From a checkpoint of a small mixture-of-experts model trained on Wikipedia.
Size: width 256, 34.8M parameters.
Experts: 16 experts in each of 8 layers, a shared expert of 320 neurons.
Below are experts of layer 6 (counted from 0) of a mixture-of-experts language model. Rows are named router (the router's row for the expert), gate (a neuron's input weights, with its number), up (a neuron's input weights, with its number) and show model dimensions 0-255. Each number is 500 + 50 x the weight over its row's rms, rounded and kept within 0 to 999. Numbers have three digits each.
Before each expert's rows: "mostly gets" lists some tokens that are sent to it at least half of the time; "comes after" lists some tokens at least twice as common just before its tokens as in all text. This comes from a sample of Wikipedia text that the model never trained on. Tokens count by the router's weight.

# expert 3
mostly gets: " | L", " of L", ", L", "| L", "| Party", " Gu"
comes after: "\n\n", "\n", " |", "; ", " |  |", ")"
router:465463464483490508598530487482482523514526491497568511582521484531550475565468494650468429451520518416499530501475410423468485501460499509536493457485445481533473616465625543550422566546488383405484531541526575449525484538481516555568556601526526445462538510567570509534534512498516485558594447563558561455540512537539495509469441488559521431586575424481472409578531474414547515551412471479531535476533514453453566523528479427465407531491461556465571527452473491534506472562505533488455506525568512497532575457534584524477528448411509545440435577482444456507519444521490494566544423590589520549458498445474442547480520546471478512441592495427464479497596518442468551443441584560503590583555576506558488461575363504428428531438499482503460521456595581495520509486462453
gate3:503454503422536547479515532509480471475540567464478479488423519539517391500605470511481424626494536441510524564432543563390612520533477437513497573479510482506464389521516446526530579396471474531500571386516474464474460494504462491517472526479447483495482565478445452589431568495527580545442525555474507395403506554429472483502511498414554506449491596454483586519563529573507467469527484540476507573438496512502465403566402514533483536488574494594441574415436592496454530419536498513509447497495487479485497479494454564455546575487447508442401530449472444549447476507510361496376532523465504497554502469441448522524521578408452525455455425438521459467483581474538483524510546484580495584457461517493469497547566492553498495398508482425496486597382460538472574509476532
up3:378528525443503573498511509564522483472521517511519548495426538440499425506546471515557550422525547484544502425475485495389552495482497466506487491367529520522429517468556477515423533534523546499442582513469420510561541549571482465460436486457374505386477478554563517501470558552510546487663533477506488546409471532489620506490531450502479476468478492605542407499533567530525521570489506558523477571499519504510482489561483513446514482616470516524485506544494524489361403542522420525441485485458466393469518483564572451596467415478420397469477566475521521446516559454527479492426545458507424484489470571518452535470506488463496527459514480560454429501449407485409558536533480425339506450524529485540440565529402541545575458460523530563509482455521545452459600435473468
gate4:491510455465572528422530459513426550539475442578453440464571600490502558572517521491465491493399568567590440493464485487505530538501518399501528488427460513552482527398551472371579496440458487497487507510502551447471449532527507595482410442452481532427531523435482482476448544459515446486472502494512420418429557518505439573384524587535388537575528585495453443415503543479482438507509461487606493543511498594481520493491471459539579560461489552494550486501587565528499575554430491514444484497470411465532469521499485520484493519464481474430567419568445453473535561605518509525537540490531419556570540396578447508487557495480482482461438508546511513524485541487525444533449562574574454552574564489501551497545530591582591379545449502603457523537452527491438525435597520
up4:487476481516506480516490511551502467487494547367484517546445621549471496494467435519510463527535569604480449584498506445475554494457544532577452486416559440529465561557569428473496480489488426531500567487607474478505496468577555552476416597519527482479478462480478480486429563394562532567523499485567404510443508576384472466430526594404459428528481537540508492516490457485515477472492522506509564596449569569539518443511441462472570579469449449494467429499420499516516564402525584536393482486476415503481628475407448504451541556544560474394584570522553504497405546548498463556504535467517488531468446548546435440497471581507495489406487457500510416569492484489530541504442547528486492586516502460525531462443534500504385525498489538588553582447559531484438479458606431
gate5:503572568424545497450432478444392517443468426485376443425475503388442443511459417478523511486536577437604594486476503501479527424479503452465540542482575434442574533510403376557544549429540546529535433498443440503417493457511504475482418424517529503532524555541463508566571447400435496446469496484522512438518559541472455475504497467462536498507520487522570424503534551463615501478497555484460566529500497562427458459414534516510483535449516447559512539528465418554532524571511524460413530510503414483589560458470392424545409460473537487512467542477514483556545580508557526522414431403474517499494482481411445505549494522489489482544504548549509531473462466471516562497522480499575536531539483476505604500511586542445391417575554503436436483443481410498568453543555392
up5:491431573526423421593545475519444513495518481536496524568482512557533514498503430477473489400489446411537494537579438504571383548398567491521428476543471510476531495484468501478503480539398519458515445673506538458569468524556512433533449519611468536551511491531506489515514547567496456451474533508499483550403613478547549573414491528545508502517523510443500482466556553497452550512468531551431441569434507458457460521614630510517478461458554481525404497394433544428405640395537493537551535568447540535494509551527462438542500494568580469613485506552475553485457515502462556542542530562551421464600475510530557369475503476458462505575552493468522478540509470479551496430491494497514495535504532478454445518519520525487568575496488458530465498493510498568432480375418555
gate6:560571464457472456507542411548530572518568552520470455390529419466540409541480407547576494517626470484446435544523523480431477466522507541565503436538468561547506439414479540457575397501516553538479531548505499454573501397486425508483423460492553539380488502461507537480445506486441570489484460512526453514482442470524538411494486444477511455522511494508563503471529440512490498476512488413512596469448549464484493498431508545558512427504471531545475390515524437533447409538533461484456458506468448368483510542470474519507517623459454570430526515561432471526541497666498478414497524494514458548524448531531577500506527521423491514469483538565476512537527437498603580588374574400489504490502456503473382426471544567462508509502532382565541594508507516459465530509580448
up6:471520464566462447470613568465509507539542425509562482500486497583483532475443526505521506586506479425484465492477524477442466504498471566473545539443428500528462441482431541536499469600513459505597464450477574515528557481446476438453405577529635517525473454487498421459455467455522465532506552531481494583463529504472505453543501486542438513476510428643538465448505409551507623471572530439584482492492501502478498466502467466498519444471438461434511435514462547513503478510532532447439466458538520465544450457433418450418546432584540594511553531561462530489445441526537615368381486493589450522520533576473498482473515612559529565456552414597518454532552473532620534509481508549417459418545450458448442418448568473497489501482537444512511498584410548510557416464586519
gate7:502468498543508403542484492548433445437527479447493466451450554452467460483452542540535487601534505366552441569597455471416571425506472468526529477471595578502542506443477502545458508495421441497440438463464503476347473555471609481464536493547460490476433602397451462419459548491526520478571497423428413499580588482539482502490489571449555497455499567474559516529543511483464488459494547485520545515527509540473528419512498543508474536515517464555477461495467505512491446389515582488412505414564439457524464457448507441536480513557411549457496480564402471451480488542475453454527537462481557647490391518477512535465383518456474499528419475563502544411409528532536479458504607511515484498511457495428395481433498451489495519495377546512491513539392566434475475450569483
up7:475478540511546492459555478461441484537527529528402516541497509447459485538406488476487441614553547454526448541527445429417549463479509489478483548498500596501559514414402470447523540393467547455540563498373463481479540500492567522433554445480487463433552518428472422425586453526505517457604588561527466453478515517591503422504561456499494510479534558551553686513541416424431418514446531487500529480484441524524557435487541471506539544521402542505454513530474577474455418473508491490563480461616445429450550457491486407495581481577422541529514474514496561467456440498517393486563570531459550475480435445486460517513510493561588444467460528478538504479529430570427418437468483611476547556496476534490409497556483538458481497520424473443489474553405483524500562532590514
gate8:469561507469581419474482526476465514471447460397499553431478457494456454553509505488424487425567589510467533467604482458590508486552485469467564426418491483515448446557516582415496509544488573447460555551504425435462471494519507543553405422587547491517477466515516472388494460450406463435447480521481541593452487469480484458554457628479601470495427542579489563550519461571495549393552452481573525539510551558452491442478480491493455549480500450528482522433529553568462474445449445564397463521488527484490546474544511472470508489551435397570502462471468587332594450493570503500506517427473510476493523511579526419513545474461543472437503577473544519561437576623534579555563476454511491470506553555505556551515533444463469619512516524565433490509514501583520528530443496
up8:497560506513471551474505511537489498485450444474517478509484569491503527477455438463627484501458499443474409464508509499526498542572505506526458483452508590548409535437553421563527600440528517551482543544527444399492481452461545560543469438439495565502536504507518498500458575507599580421384479433528507591504525506476492532501549557528483592488580575405453446467390430455534475603543508451484499614457487522484488523482472498440526459503485486462523564497519537480602542425488513501529473526526404456567485517484522508635449425342447488489602393430480520505525553554456519429595450509578558472523589507570546524541562487551446501465492598514545525438441441572460499485528440527418582519472456527500463461507481595513456455446476541553421568468428457471511492573584475

# expert 1
mostly gets: "°W", "°E", " remained", " p.", " mi)", " km"
comes after: "1", " was", ".", "2", "–", " is"
router:498539486543500557494441533517543445530453481427503548453450502454456484497436428421415495497513449542543533480514486457561457432484588431456480492462442532459420422456464442433430457542424516441560500434512529589518501467571485474473490482564505434440435435534478529502539598518452424473450573552528525478434435510480430550495576498524511604570522467436526431541477499618536559532487482449612479516472483458556501540495549393490496450576512486451530448544496491543486528514572594498488552471386511555500473507554405534578474500543576553606489537495530488502448475405564510516556489603541557545515576517469452499577482424452469535505579509495666456455584455516553463464499563458570494466478477534427565464433571521541623511526467417497590471501456559604540537515536514
gate3:421571522511501492458583542533374413562571551497422457535418477447538459549481434510436510478475428429555502424507485586497506513541497557462487592489440519498502467413450418542595537514499492498460544583491554513546471410479443515504493513416511544533508492572549461551538501548418507447432564491435476524506499493523483539487543475523530573489582537454576390537560505484552405536464482543388429577478605533535550450473501451574591576472442535621557553383456489497470540537479492522527572499462274452539458421455457450478513452476512458491504454497535511460491458462470591532457571553518494502570558504605447478522513472423503469509514571561457531547459506482527450514454558523498594473493508545463513491496482516497435563521431556507439528538418478446495531469529543
up3:508479575461684485517530464446478558532508431526455550537446471443538336504566512484475577400499468497439454515475523575393544501456503506512556464463544496542545483499486523537501453665437471430439415462471537438524465481540452433550469543544512498522464486450504470445500478493465481473489450538526470507477496544500559498490557580556479506531486585518564533508474531433544508507472472504426541499479522611537471399550497510488477502648479430503485570492418471420499552528487550552448485498501565393579403551528451588558562580475474546541493482464469484482534515441492527466515515581546468495471480573548515590425603552493604492477525568485523408525575587533541458460537521492429481512364490467552596493418491437527506511469487518488601459482538536478599507459535519
gate4:570484561609516545511490395488547519374430400539442509542462531569444531521542524543432400542479465555479512461538471447491496405476520518507548513535515359436540535513524439439500483499556589468482409503572561534402560545518522488473570579515447573376478551473522408476458473404456440474489442482523399482498499548439573584535538508547577535411498502444505543501556534574475436481472484501528547514539522589570531435470509480559550440535511520493563450460482549567472617444486552485485581488458550394568504486523380484566422560536572501497419507554500567469508481482478497487519458517484510532513574449442558520425474517498518513509426504597512425455511527455543437494453496441474479502449464499542529518437494518515444536563485452543622467547495506534576542483373509
up4:571502433495507416453496540453552565538515502509554511425436501466519518536455461508510498455455453529449550473567563534460508531457486424478490432460540550473582460536506410477472429416487409529547516439520449475529459474451619507469481495522536532540505535533450607468461570467508468480430522403465504499550572537469536448522403598495412508509548584530524454554516545473462481544467503468534462443475522495435540544418486542476527485421566584485411538478563474493556444543609448445498419597549511539387397479516661585494540412481442486520530447478488459492558459496598503517443560540373482382475502488499448517558463461549545524556538462497522509525458419551510546455485413541491563570522541578511418484441524436540577522505439513511506460413489474547429440565597519
gate5:514455547448553522572424478483587530470480473497429422490565497586440501611607558483461456463553527385460580466522467554439573545484457478471456515460586491605463494510605571511526541474468579432506467534474426444437549466429491502472442473482644565521499479552519483552591537531468520517468456432546449428508586490492436434497439508378505458514488542505452457476414496539441440504631486479501567494381576543482554450526509521577555608428551420547475472399535548453466493514445427549447542455528449515623470512452467526488469492523400518500550510534546507449488497490513467499485475439518519537548425487600566520526529532550455483502564471462488583516480559472467504509485423532435414546487471555449508472444511556463431538485510569561420475464455499532479575511471543
up5:504518478609532497583428465513537519507449451521498519489523552475467525564574599463440489467505453487508474402482531507435558497488506488573457562472530493522496524523554559483471455406478522381561428525550441494512481496406545463441520494525553555487537477461579483526562611537476531488508509406434511440534556510468473458401367546398542572576504503485461540516412459547514478563573513485538484555407547540402541536441394554525569533467476538528576506345523459454541528434510462455461502519452559451556486533494451499510520495555423542557478575454516431494448466464556546435450517448501502500524457531461489511584572464554425505493466504452569509564419490477493494621465536416429457537521506494554550419472595504520486568456501596613437503454457468560379539475560465
gate6:454576519445502352414541514564523500431536558547559512399567499509421567491538508530551504450556492488481546502565486443528552557529486467500419479506488543461475518503578535562523579532383495512584543543454474511630569523535507560500504435523505502500513459576471580597506491433471512529503410499565509568510515523509475473481529489457571516558494409459456420484516455519382440529458554569474483479435505445499460470449465489484433516486516470527439537479532511518475529495530449547565603461527457520407531605500438495472581523505432542443502489403536517536559557510452449601538537533402538482506489454448538418549525473518516475548572437523472512459524527485487426538486378543436516453541516455468520462576377395535424537495452541536477593514384585402462516520556610
up6:506473506427513442529493527583514458487520472542509587536497538552558559482483505490531546481490508507493519474490558458460482443392493594504502430442434549507597528522457557477484524430542436475576446619459458436438479562450495529370538528433551461593559489531533496558491415524472414464512545510482511432454569464463507505605435612480447490478493548515514547571404518507492503526473421492360500455435567425501507568591527507524518439528507527455544458567541458447581545395529504570546479523536531512477534565479505476487523549553611525429484562472465532518498458563521520453448517454545478495543442428437566466485549441521431484645438480491505519501452509377534492405531591532498432529557463602509534442485429580410495468528479592507460406497504529546446562436532458
gate7:545550548553544417471571478545500470502496551492560515447460543497496373449386518512466469556495574458609525498530489520502529485592517441484530557465361429474525585483474400460542435502504462527607555562527465492479549544510521458587593474470455436540471565500514547479437443540513559429474508605471463521500511457406486410539542499437476495437496582628508515545501518528496395487529491504582500505495548385527481476542612456544544506444374520464572517473520484523480478528515462368443518549554506479559427444540445495455490516504511423464456498483615462483496464591547467463448564479496524432557464507496485479480475439533340454469506494547600514519505602591490527464529518459494536579415465491524470542569532491446493462455455569504442488448545552533537530507504441
up7:478454551434459491544447535516497487484515511442515567494487467500567470420535524471558487537595349403495526482396510537484494527362524577510579530533459520429501498471519461577483527491450492464514481567490480417529565375513587421612518494529533496535465456517416515523493544460539582587448523422393543535501542546469515543476420463403473502508401552582385546466484471553534459598541532567507570545508550515507435503497566444491494462580546537546582481483533411508457539453558540531509484434527548573505512536469548638561442520570576512563508488553514460484514509592491551523507474641584533459539481442432556502448528432520447474419502524556521444458601521479537500483447516533541494552487489535510494524601609477464489455458479496531544520596522476470502489459449500
gate8:566579489439526504472540581567432581491480483436457566560570480553452521607506499551504528401523557557537498560534577540538531564475536515519519452588579447536456427450533493592483492447460535493473429503510587509509434510471414594514508469552518452403590503511499445572483560489413520452443364526486482434478440493458487540456483468505563467520502466374488538507453501491455474500403570500545511517456498468489484606478495550534551485487523601473525346452479551454550531463564476507445554624509503412539496511631425528506552532512450542499501586537442527541551430521445585529449460503410471510497413522576550461509538415436474461564516453504451505508534481532488549528437526519493497505454573374511563566477483441575473532497478412514510555453437499496437558557513496
up8:472414476565480471540478604462539397547460430546502506476535507548474504491508539429516567360507496516535511446438441536547462501412420443555391491475438560487576506469474512537500526625563546474477465632506520524425625471429551460446418492480469534539473446557415504570470454512475506455474478475516436534418575493417497511455473539524471537517510470546561501544568489527477507581583411571468491561515504540458460544549546484472352471452503545454547543519485521485502532490427544451420509455448510518523562485492495505495412592500432413523547595458611488596488537445431411432542522479562430529526545514530498480582452515516525493466465508406524506540469508423435453487636452497441555468565500602491481437489499492449441455549515505510535443437490467494517469463490590

# expert 11
mostly gets: "Scientific classification", "Personal information", "- Family", " JP", "- •", " Apps / (Gls)"
comes after: "\n", "2", "-", "1", "\n\n", "|"
router:444437489561428461419476516515522490600558552562569456519441521458568522524482539486519523527574586487425507420475423529499482507566508514446534471488500556526570577485499436439480502493594507421405540497546565518678488551511430499466499455492502431541411556465449456457394544504341515552527447542444515467491586496534477569587535442520388494518458542437479601495522451512524453475449502502520528550548489524550554490587516560555453621481435485561468493464551524518520490488490426516443476489474464498443594597489524529477606513619551472431573509512553501482507580502540471512503565503569468523549533527526509499369482442477494492535489559584443490494515538420502516490507581500532499391539438517484461502475506576486506488620608550451443440554476551530478489459518537
gate4:497574520512481468464515412541425499443434575471525429608459600530438439460489455470490495501470434529562479563406443540435454417568516489546478545503494429481485480498551473407473575541551582503445519494479547467506512498516525478496489508423397485509434415521491487480576489549457410549463486431522418422573472505436549446470534482478468487548462499489521520504534668504424533562557560514496485524416537499461522476387506541543549466570540442468475493548564541539522487501444587553421469519583488436428532432449438436510534607518570589409456491520485457527492477364471415571579461506494554488526513489532578514529473465556470494471485549537562509537468422507488508496545503474519444457520495581427615567488525532479396478531433559411540473501468496611516439519388518
up4:567466519525369565516476492553401533524468527461468448493402439453466506438482596500520528474399505494448503505427531465454436469448533505595630427519543501508490518525470514499485488508450462563476484500601446554462465430463484499511485458542554538486456440536458548375440483396517476484499495487494566611526488497442447426456525521462495469479511421496480590406475521517597473479461545478543432452497507461454530463432429422468511495523518556579497397453479464482476400578432570430471548528488473558472545538523489522437491433545476447531505646419528528444504527594481524471527463422527507484496598539517401516506534446514663487508478499530606438488485502521545504456445498535445461419462502490525423522560547471426478516469534452502543500392413450596523532580534430
gate5:407556540569492487402494492513491523495515458326545510547415386543446426507492501524566537533374528455552492521444503574442520450508470517552511496553520396413536603438406436544499397505567543574525439508423560596494541514501430545486471433618500508545432482510547480455395546451465497431590541522464466545486539461446518599493518435560509419626523589545555527477448578487536454431426516570476458551484513472459562453473500424537434535501516462518543529533444456580406512476457527480500521516516446582462531504454435520469484519530525435508507495558490487526514587477442461574487456545464534477450545551523480520513499444521344532548443467497492431479605457477533509495487520472584513535479487472454527489541505567475437574500455472525553457532496491488529538485564413
up5:539624473422473554481475517557541611550435563445495507509481512587480464424441483451571508411527473519463560504444508423480444586509542537511493489424538487521449480488453497438416460525535463525508562550524418528533531460481458476468474497472505514537494524484435594541521514481486538492407539432495406597496570498509408505504492490548490418511477410603432552560528545547468510522537464585530517470585472563508494625511506524416522480618575431523425439410489482541532523529437503541537510562454601517529468510465595474403459450458454489572482596484593543498522452527456430533437484505461512429467546507513435534505530490460456452454451527487447522486459530561480453563479488544514461490540547408524596521451549474534545586450541431412491521541644493392466397407498516
gate6:500485453547501456481378576520494441508509446510445468448571448504449489500528483530406388485441490521480598493474551561457598505496551518430449532501549430549524438403479430506483530519575623474455574500417465363515558531426434474575508497570494469513421469512436492565498487549530577439490365537489514509486546509489469559570502579499464483489469460480476523469455493579555350353536509457582465577495424491520523409505597537565555541516507541434393527475397498517484583476446471499519496462466457452580529561471454474531444496578522491464490505496512552467557579510530480609530541447446638441512512425504563417506447489499517524581495540535570515506546490511539505488482505436534461512473486559503525541575512521470447506514542522454490409464439516500605482495511517
up6:440426523507502511561536464476446465478408436505423475532405458426512500501494428579490482493564559470501481475520437571432497386505528462533444558462497493550450531570525518496464522400502546441460471561523432438505482530473524560530538578541497537574497477485527469420566495553520535451506541447583546517494480502489518580417428510559515476542517532559529520506519486522472461533475436489558453485520537439527457481483517492511396471456578498457554528400515446402560502473389569570562604509495627550537509479466548524431599525489471526613532510380407471432591451499492466438500518439555504465424561423540488570510484615364499432454513579491505539468556412413510517407531490525494529516550467439626494511464459522516451490529474538454551497515580502603471603449492489
gate7:525550477552490503558443501535363381538567519563554472481468513613401494531469375572430503510546514489424523452519493476494521484512543476463480581439543503474446540572500577504541501494554495543526438560491511510473540481471461510452486477535395518468542520481536588488498455464512556459557529496510444577534443488498464365466532508473508499527534543501505467392563493537523471463488494423490456524497551496587465453507537474525593528506570426566421374562524564503571573444605387498470552539512574406590478437531425393607485470539432553507533505501527445496485391472498511526459549532547490403503497436422461456486584542544557412504510508543533554539537542531524474454506524569406517568428545505438558504473517517504483535555503513467394525485488404566537549527609457
up7:525503550520477426441511445557516479493471460531441523496509475559473519502435522491502520549562464416457510507497550506674479569426437467459405395499563452384566539455477419507492565505480424551476447458493502495511638503610426430506516540485562434500507536434531477525510585537465585510486491483475585532529615515526556568399512577468563450557492616470506530588478373454511573461516450441549497579514523477509487547446451520459516493422448498472495485382511504410486525498511506468427523549542532442504473530404425547494553496499468398512529482511444520504558546473501521416490514456506427577503384441562432517542482364462469441565449440457492518507490465503396528437528492540583468501514519485483427477445624492440519500527519488486439514467492529519452432502509460
gate8:524459575464521494512555488529437497468440464513537485433459449608466506508502521500514533439504561443519532573532431477454471487552489470469452424470464492458520484485502444453479554466505564473513566471548516535445541437552542475417452515460622609426494513469536485539393473513547550530538449473412469530474492461468458464569452448439508496537498502447591462519473550584528609451438570492501416495539558532548512515592442532552496494639361435510491467549446530464490441478589474476527464508530554470443499536437448477502415439479478541604430343466456456474388472454480565386417540570533514504548448451506517518431567556478528463438553510537421488452487541480407514627513542497538559382516453563464525444525494564486528582565513504441505483489430554585501462482457499
up8:620445533400512472491497411436449488496525484556427471526524477434543484454504515455594484517537504461485532494532343543522511484538442509457509455520466511414502505476523513531497457492526532499464493510417497471588475594489442520522565463447550543476533499560509415564502482426542556503416556612492480472473435459459492516473487463495506509470518465380533475577520499513420474521465538526490490566509492520585465567501590528579447571599470480561546505464457558544484457522585532513493490529466502481530549578457549524476574495350550598594464484471408559359475604474445490524483510482527435502494573491532487435453448544548486572530492509444392485443501442547513529569537524542530475459556540532527533458381517541518504478491526508435493516490714371559470507502433522
gate9:518510591528518494452484549552483485528493518556542489412488503506415520411533447425617457501527512468435559440541569427450481472513626480512497527503570514508507526507606527471573498500412432492499569415453451412549455547477526432401404543588452537432472471432572538480427497466446538481374478546551545519445489495445506526417469515435507553514430449469572566584514477523423457404461553445509476528471451580490573499561517576492503479513508532454494499444519556552546470462513463494544501549445478468569568522504451527449466581416477504445482509397522551618551548523560407462572399503430501549486483448515516477509457483402583548492484481397444462464528590490456483440535505560444630486583513479577507521485496547403545408465492527484540510434499481532523494506441493
up9:480571547539508475527479550449516448495501550415498509515552509492529524494498420515514567539450449507574464569478452481611478459521434470491468524501606480476537564543482503582567472493518494456491472580524474642471519463488573540515544500529435516551583518533365464496440409566536563431502572519454480591426471592501444535534539543517513513464494509501579445444486547467551520470511468598473503529527531442465459457533439526442475485557444526586492529495444389444472523535514414435517434555500467494640415538509582556616503504417485592560520433486460430536536410395462546568478558507494492530497459510463535416478612511593585480519588443409508415443555513550436501547577479516444366472509545471472487474509501508510430563571449564505537464547516477521506497529447502

# expert 12
mostly gets: " three", " four", " two", " several", " one", " one of the"
comes after: " ", " | ", " =", ", ", "; ", ": "
router:443492504451504431506506550509434470612535548496529516549591465537520510445536529484492497417528403509596498504545467414443523561434577593542502561519484509531512462525531610482537538496503538508495401546493331507491505401527542459466520471549514451496597345535454525537460454513543528417609538639497462487483487525475466500482525469502539502399515546512491522446408541496536551541534489538556516590518442430473486462515464476458550512574499443504528507425507449586554491441556546463540542548560525492525496581557522444509522467561474444545491494560541510547537537531410520418462471445526542531514455523473514576486393453469457447474508587556556590488461510491438583553563454543448439567552565480476530504480503511544503365422383485498511554465390517582468522447536552
gate3:418457468577466427463476528479585459494534431477497484470490535517481458503528481465402548549506517537511512504517504397453444431621540422424502518467511554517390480451526449515505509486616505563601560489580529438514435449556488477470560510538550504467526497474456509469529507528518580514445423523466581517618500433511549361476576379463504568581539443484536396530419475478509485473480488568542506519507550564413557461550575584502601536504483478458497452555513470472648542549430540490467486445529539538468465566559510524466534480508437414457458501526561516431431467416477469495516490534504520549554545443572418455486610424551517451506577552527572473600528533537456520493472499474528508456381574488449514500520554440551506550556533497529503509466596494436556435563531459
up3:502500553428426470544476575409570462498447463489538467487588464514522465532502515519512533521531496481497480515589471526446513517500606513432484451430502504542463502605423526540422430591529495553414512508514502571492515529544497407529472505506472568456544492516441423555457473587509475527495535503519520464491548440475507469467505478533460515400508382530427563491498466551469531542445452516573531484566488549456610592524432477475457490578645521527506587453486495459527372550504563431456534503515539443540377536517538388555396531517427431557537551500572507514562574484517498561510481551395529581441569556517556399428449429436533491388505460534523424507460539398460476524525633435415489476455480496516487509507511410553512486511463452501479510544532507532563494603487478
gate4:561516499513610492375447497455457460536353528484469442489491559490457474492540535602506569489470500587551474570536582527423503435590489457562466601518578457539457493540455417468521606519531508572485507511541537543534485489599410526667526576579519524409525490508387481381405450496543469504564481530453535488561564509494555432512453533516435517485480565586453472471483498494536480444466541552566488499561538452490410505515501487510441461562446513489487472552497518528482519513589484525436582458552404490542505537423471488499499499505531493480579511515461431491392457391460530490485468500538449500478497520443499495477543387493449452524397437524483472534488509513470434586517519501504563445437535453413537584516556486531523432548461506509527395475467469466432372501464513
up4:502467517489506456466571486520537470539476494489552508544473486513539473449486521490434444492456532509555431475502390507498558451574548460478533495501519472612479438545552500538503602530494444471525517572393504674526564560574450568477378491526471421486450579367470422517415470547464518524483508534463528513465540489454470503416562445502599431526522524520534567497495539548626514519476464607530494439539597459412502500494510617502492512499417529458513501519375507482399404453486531454457511392580474536542540474492510419454470495476484490552467527550538513476482556488475537440457480520471499460501458569528483573532542555455603504400520588495425502443455459424503490360535470528492419451547431452499499535518417520420441484482504508550535452409474490506549599527536473
gate5:496446464377438498521506454508551562510477460495540440581515524464511507517565393554561495409605533413511508471605468526594461537534536519506458431504466463650490445507587525446484550552553449537446492502477468440500548508517546458368516543490470480563541534469480494603483475469563458489508449558445426516481467493360524525432438443448554551526459474516464455576554516545546472578452490478558594460492545483448502443574493537605542583531514503544512528490465450548519500399474478519472475509476555519474533492519466500441436455520474497534528514421498579556427486535477518554509492617466374439582426460456450425468490453466438520531459487484532491453514576467522445440530518522468389440502553509607436500462458479563516484499419611564473554540431433607449503540476513
up5:506486461540499455465524531583553546534536526560554465554519526429496614480504454429433545509469503497497499486508550447437533469589458475451444458527576512439421540550516493539482563580490580472493445513507533494548415493552433474550525536593483466453452490444474509404508459514462431508476470484413557508523506504456493552504531463462415612550577441452485444477376466490474511519455593527502472394538437376509483520592472488448504487536564526586439476637512468464607515527551472510530516479515500549358469489512497526543546442502598496464516569497475486456489516393540452406412493433531472446577456567556506513541546520529519542631462423597445517519506476472485371422537452604492455563495532508451470479487490553521455500518498434549637515495519453444528454432527534
gate6:574454516520512490457474515480501529466469483560468561492445551522544470457549481491482415539509531543436589464582486533399535575417552444469510432463428502452470489484484518515465484609547477499541481525487530503412615467465478459522460532512563574442497506521430414421460500505498409496493525511442454446450528563376417493572466565508556523504477537480535572478527556516450488461508408553416564433398518534518433502494526498573559537588532492528479440473470579549431414506555509444337500505467442551409459445501489491463504516493433557556552551464505488505513477470436451475399605546532523596470400501507450467582512436457518595461669531533447489513562459498506502483486470518531517431516477493518441482482525475580590506499498419613542581594446432531540503533488445
up6:558391571532488469414400498505523524495493392567400502495461496576506540542534468512472511487506463493461499497480549493514453538501498486398450424468472400500587586509397458508470483510480486613509540490485503402389534525636487496499492477489510498464421450447439433524497514448602557482492515589522413429454451483459426509521615518485522626443510547432523448496410411462500405474526450528515483501466498421490487559545507599535505457568502425468540488571521460509470552561484494527481477482434493552533452517477522525495515533445509559530515445564522573549429397535577495478531500501448565558480371479448448430437493429432489514510530509452491472572505421608502549504461417579427456475458559517478475524504513555514581508518492483539464474515412499566552363416486489
gate7:504468390456541502480437458441465560580505518554478543493572526469529504461522526551544574501488562507476487530568415486449548503584490571417466531508585553452385468430532476523548501539519546545506508532410508454529427505416465489553539551517460467518482544446416505510480498554481532518527482531556591464577595484485415487474530504494547562531552475619492447501466417466611478572454546503540518602511532516498539390522478490520486566481441597435530585526458465471500532467535505515446381511467543497437484547541499477499493566517451385441421409563433478494482593560405607482508397443526540480411552525464473553492447383534403470439386535518509462497533465525462411443538488534487501524573525509556528466537502536548581465501416577430552495453487440511497566556527561
up7:468503456468429512563550488514543548452403495505558409604527521516488523590553450503461455549554445552511517575562538414567414465521540497594425546516506436461491499419589504506488504560478508464475520411525482531546505462543545529468513536626495435548556430468539586590585457474556546408482428555459560609517515449588534524554488514482582465488525488398532441473468490427465499478496563533547572534377450519502501500506508519562631458487534577520477538495544429537528516466474492510507566443487545513490469464436484452381569538571551451445398487442482537469549494419466507550562529517445530508464463383547467473428508542474450483496510385459530509512547503539473572556479494504456525568445549484553435509559609446438471546424503472466518517491562402543518479524460612
gate8:433406422553526548464461537556581419548535519477484519460454608413487438554483387434444532456508565559444471567608500483498510491520472428536506508470518483417487485530445514611574457539475468478450518498580554478526476484576495539458541520572443508456500519403512492425453470448385412521478475450418503555493506561446397538529499493457520501505515567498507523536487525481466489408479483504546554493511544455499484476438460391551443429430540545561519501462501445555469516512557498559506497480452425461532476456400419489554570537539576417477508478373538395521470526494490436454432407513513623525482518585514501441469493473415537485587519508496472517451481388522546445514545577448588508529448468523441510534474439533485423430548513450578447406479508390531535510589474488
up8:442410534537528493439505546487518603525514449471460447515559464470426571586531402521464415440519513492521430466487509509499425541516520486493541499443494410431525479403447557491555454502436566542484523462550483480476471517510496503521380570555533445446551466450419513429447389497492535524426455466555421468518452509422506498486558480430538441469414488479570513425536456506480514511449574513479608553617469547427500496505495431510486468430498561524460474476470467556510511481541554450594443433441595553498498402496553559570605527456561577514498517484508447553473560345471526551560484471512474485420463446511494456433566508478538450515534472475353468527510472509516497534547508534479527498525547374535412435500471551339454487491502508555556544477488478452535457474387535